config.toml
num_hidden_layers = 17
hidden_size = 256
n_experts = 16
experts_per_token = 1
d_expert = 192
d_shared_expert = 384
hidden_act = "squared_relu"
moe_layers = [2, 3, 4, 5, 6, 7, 8, 9, 10, 11, 12, 13, 14, 15, 16]
router_score = "sigmoid"
normalize_top_k = false
routed_scale = 1.0
balance_loss = 0.00152
balance_bias = true
scale_expert_input = true
init_std_router = 0.0166
lr_router = 0.000495
vocab_size = 2048
norm = "rmsnorm"
norm_eps = 1e-05
tie_word_embeddings = true
optimizer = "adamw"
learning_rate = 0.00164
beta1 = 0.9
beta2 = 0.99
batch_tokens = [32768, 65536, 98304]
max_seq_len = 512
train_tokens = 282200000
max_steps = 4339
dataset = "wikipedia_en"
Below are experts of layer 5 (counted from 0) of a mixture-of-experts language model. Rows are named up (a neuron's input weights, with its number), down (a neuron's output weights, with its number) and show model dimensions 0-255. Each number is 200 + 20 x the weight over its row's rms, rounded and kept within 0 to 999.
Before each expert's rows: "comes before" lists some tokens at least twice as common just after its tokens as in all text. This comes from a sample of Wikipedia text that the model never trained on. Tokens count by the router's weight.

# expert 3
comes before: " |", ";", " 0", "d", "g", "0"
up0,195,182,207,209,197,183,194,211,208,190,189,188,190,243,231,211,201,184,167,240,199,198,232,178,202,194,207,242,200,216,209,179,199,183,185,200,205,223,218,206,218,214,187,217,206,231,199,199,160,193,194,182,194,187,204,197,235,225,181,240,186,158,205,201,229,230,202,230,161,205,192,193,199,196,225,174,202,234,203,183,239,218,156,215,214,238,203,192,195,209,187,191,204,189,162,185,193,210,188,176,211,220,223,211,208,227,176,218,216,161,203,195,186,205,199,213,186,193,224,250,170,175,235,195,225,239,162,176,212,198,198,232,199,183,186,201,191,203,207,193,185,199,194,236,208,196,191,182,200,189,198,193,196,212,162,183,211,184,209,205,148,165,216,241,207,199,223,203,239,211,219,209,180,165,205,187,197,188,199,182,217,212,170,210,201,187,204,195,224,209,197,245,192,218,173,251,215,192,209,186,224,228,176,202,189,207,235,201,194,167,190,169,197,210,205,193,221,205,174,204,180,168,188,231,225,191,180,216,191,227,193,223,196,191,169,191,189,236,165,185,210,185,214,243,206,209,178,202,217,207,181,183,226,182,235,195
down0,210,183,182,211,236,212,233,223,215,192,193,181,216,222,217,198,218,197,183,195,238,248,196,182,204,229,189,221,209,215,199,199,183,188,214,211,193,180,216,204,203,180,166,196,203,233,244,214,246,210,206,168,199,214,187,197,216,165,207,194,217,162,189,199,198,244,225,212,206,198,189,215,202,207,173,201,171,197,206,185,231,197,184,171,166,188,186,207,212,237,194,161,180,221,206,187,206,178,204,214,198,180,256,210,160,194,245,214,206,195,173,219,207,193,199,243,167,176,204,197,188,184,211,184,183,208,195,195,197,195,191,189,179,220,216,205,221,210,175,211,215,204,192,215,194,224,243,175,218,185,170,198,219,183,203,210,180,195,193,192,200,189,223,142,158,213,190,206,204,203,210,194,181,206,199,224,218,216,208,149,142,233,185,224,192,198,201,232,225,186,216,206,207,215,191,206,182,204,193,197,202,208,234,188,180,215,213,196,173,162,199,179,217,196,186,214,185,234,207,226,194,158,202,167,198,204,199,182,169,239,225,177,203,220,191,183,189,215,203,187,198,202,235,180,186,189,183,202,207,221,172,208,193,201,242,235

# expert 15
comes before: " the", " a", " ", " in", " re", " was"
up0,220,178,165,195,242,180,202,225,192,212,211,196,189,186,209,184,199,205,178,163,192,178,203,194,194,183,194,249,213,196,182,174,185,219,188,218,235,237,216,198,210,183,220,213,181,181,172,220,160,179,191,231,195,208,202,236,189,215,186,194,227,208,199,232,204,214,247,216,186,189,179,206,221,191,188,163,207,188,234,174,191,199,230,163,229,204,227,182,202,186,211,223,177,189,190,224,169,190,200,177,198,202,215,200,221,196,180,231,235,189,220,213,204,193,161,200,198,196,221,164,203,241,177,213,177,185,211,157,226,173,208,235,230,204,193,200,211,202,187,244,196,164,212,200,198,191,203,204,235,201,208,212,217,182,181,230,181,203,206,182,195,182,211,237,191,228,224,196,199,208,223,180,195,145,171,222,207,178,195,236,205,189,212,180,213,180,236,195,199,210,170,196,210,197,196,196,182,238,213,192,210,229,165,172,205,223,181,231,217,222,216,192,176,184,214,212,204,211,200,173,196,235,213,190,218,205,216,160,174,235,176,220,203,189,206,186,182,171,197,177,196,191,195,193,216,198,225,190,203,179,183,188,237,204,221,189
down0,194,190,193,208,199,211,200,210,170,154,204,202,197,180,153,189,179,228,201,202,215,217,217,167,179,218,163,185,174,174,155,228,194,184,238,196,197,164,226,188,214,200,218,196,190,172,201,186,211,220,216,232,200,175,208,213,207,207,216,224,212,202,205,187,182,230,220,198,204,185,185,183,201,201,180,213,199,207,199,195,172,205,237,204,195,194,182,221,193,161,200,221,190,188,176,176,216,195,220,151,182,193,158,202,223,157,191,227,217,192,173,228,218,180,192,213,208,167,194,204,225,177,170,213,192,196,197,204,231,190,223,190,214,212,169,220,208,188,207,192,230,160,176,163,212,202,227,226,168,185,226,187,211,185,217,179,205,197,223,196,157,217,220,231,223,185,199,198,198,191,227,194,243,219,199,251,211,211,168,182,198,208,199,165,206,191,190,205,214,211,169,217,208,215,174,219,170,172,219,218,191,209,232,201,195,224,214,170,232,186,192,174,211,191,204,218,207,216,202,196,193,206,226,212,184,195,197,217,246,185,193,169,196,199,189,167,204,203,194,171,201,171,166,189,179,211,143,172,222,194,182,187,185,197,179,204

# expert 6
comes before: " the", " in", " to", " by", " of", " and"
up8,208,243,205,190,188,194,167,210,173,202,207,212,201,211,177,197,198,216,222,200,193,203,198,214,183,222,177,213,190,202,196,169,200,251,212,199,184,202,174,207,136,194,171,183,234,179,242,190,185,182,181,174,186,192,206,200,206,201,156,186,230,182,170,179,229,190,162,217,198,211,214,169,189,196,220,211,199,181,183,195,201,214,174,195,214,223,187,187,204,210,222,213,156,165,201,222,192,154,208,221,207,186,180,180,183,205,190,218,193,228,208,217,204,218,192,184,212,177,204,186,203,192,188,180,203,211,188,216,189,189,202,223,237,205,206,208,197,194,209,178,173,194,173,187,189,203,208,203,170,223,199,187,204,225,184,190,204,220,161,208,160,191,214,187,179,185,240,193,213,151,223,180,189,168,210,195,194,189,206,247,213,194,165,244,199,197,186,164,217,189,209,202,208,245,202,162,187,205,197,201,179,201,236,212,174,220,212,183,200,188,214,227,207,198,195,181,246,206,223,210,167,165,213,210,137,208,204,208,191,178,232,204,195,177,169,209,219,193,174,192,180,212,190,219,230,213,216,151,213,174,205,208,209,200,202,197
down8,188,206,190,219,183,232,186,177,169,180,178,202,190,180,209,185,229,203,196,215,177,220,191,189,178,216,227,206,189,184,236,228,208,192,190,171,190,188,202,170,206,208,232,201,182,224,203,183,209,210,239,206,162,217,244,205,223,201,185,216,145,228,216,215,208,219,191,208,197,160,170,239,194,205,178,188,206,185,242,192,183,217,192,184,198,234,194,175,190,219,176,200,209,182,174,186,207,220,183,217,205,211,211,214,216,226,208,223,168,199,250,165,183,183,216,231,247,177,199,190,250,206,178,190,217,188,180,188,194,197,177,220,237,196,196,193,171,218,216,212,183,203,224,193,198,194,212,190,192,171,184,184,183,204,209,210,182,165,203,226,172,204,203,231,169,184,218,149,191,236,204,180,206,187,175,219,178,197,176,197,169,182,200,205,174,210,214,201,200,204,208,224,205,228,222,198,169,165,183,189,180,222,187,168,176,191,184,240,207,192,162,185,180,202,208,210,192,173,209,176,231,194,185,199,220,202,207,176,208,193,213,201,215,204,212,237,227,192,191,192,177,234,241,209,221,184,213,181,200,176,185,194,219,218,190,179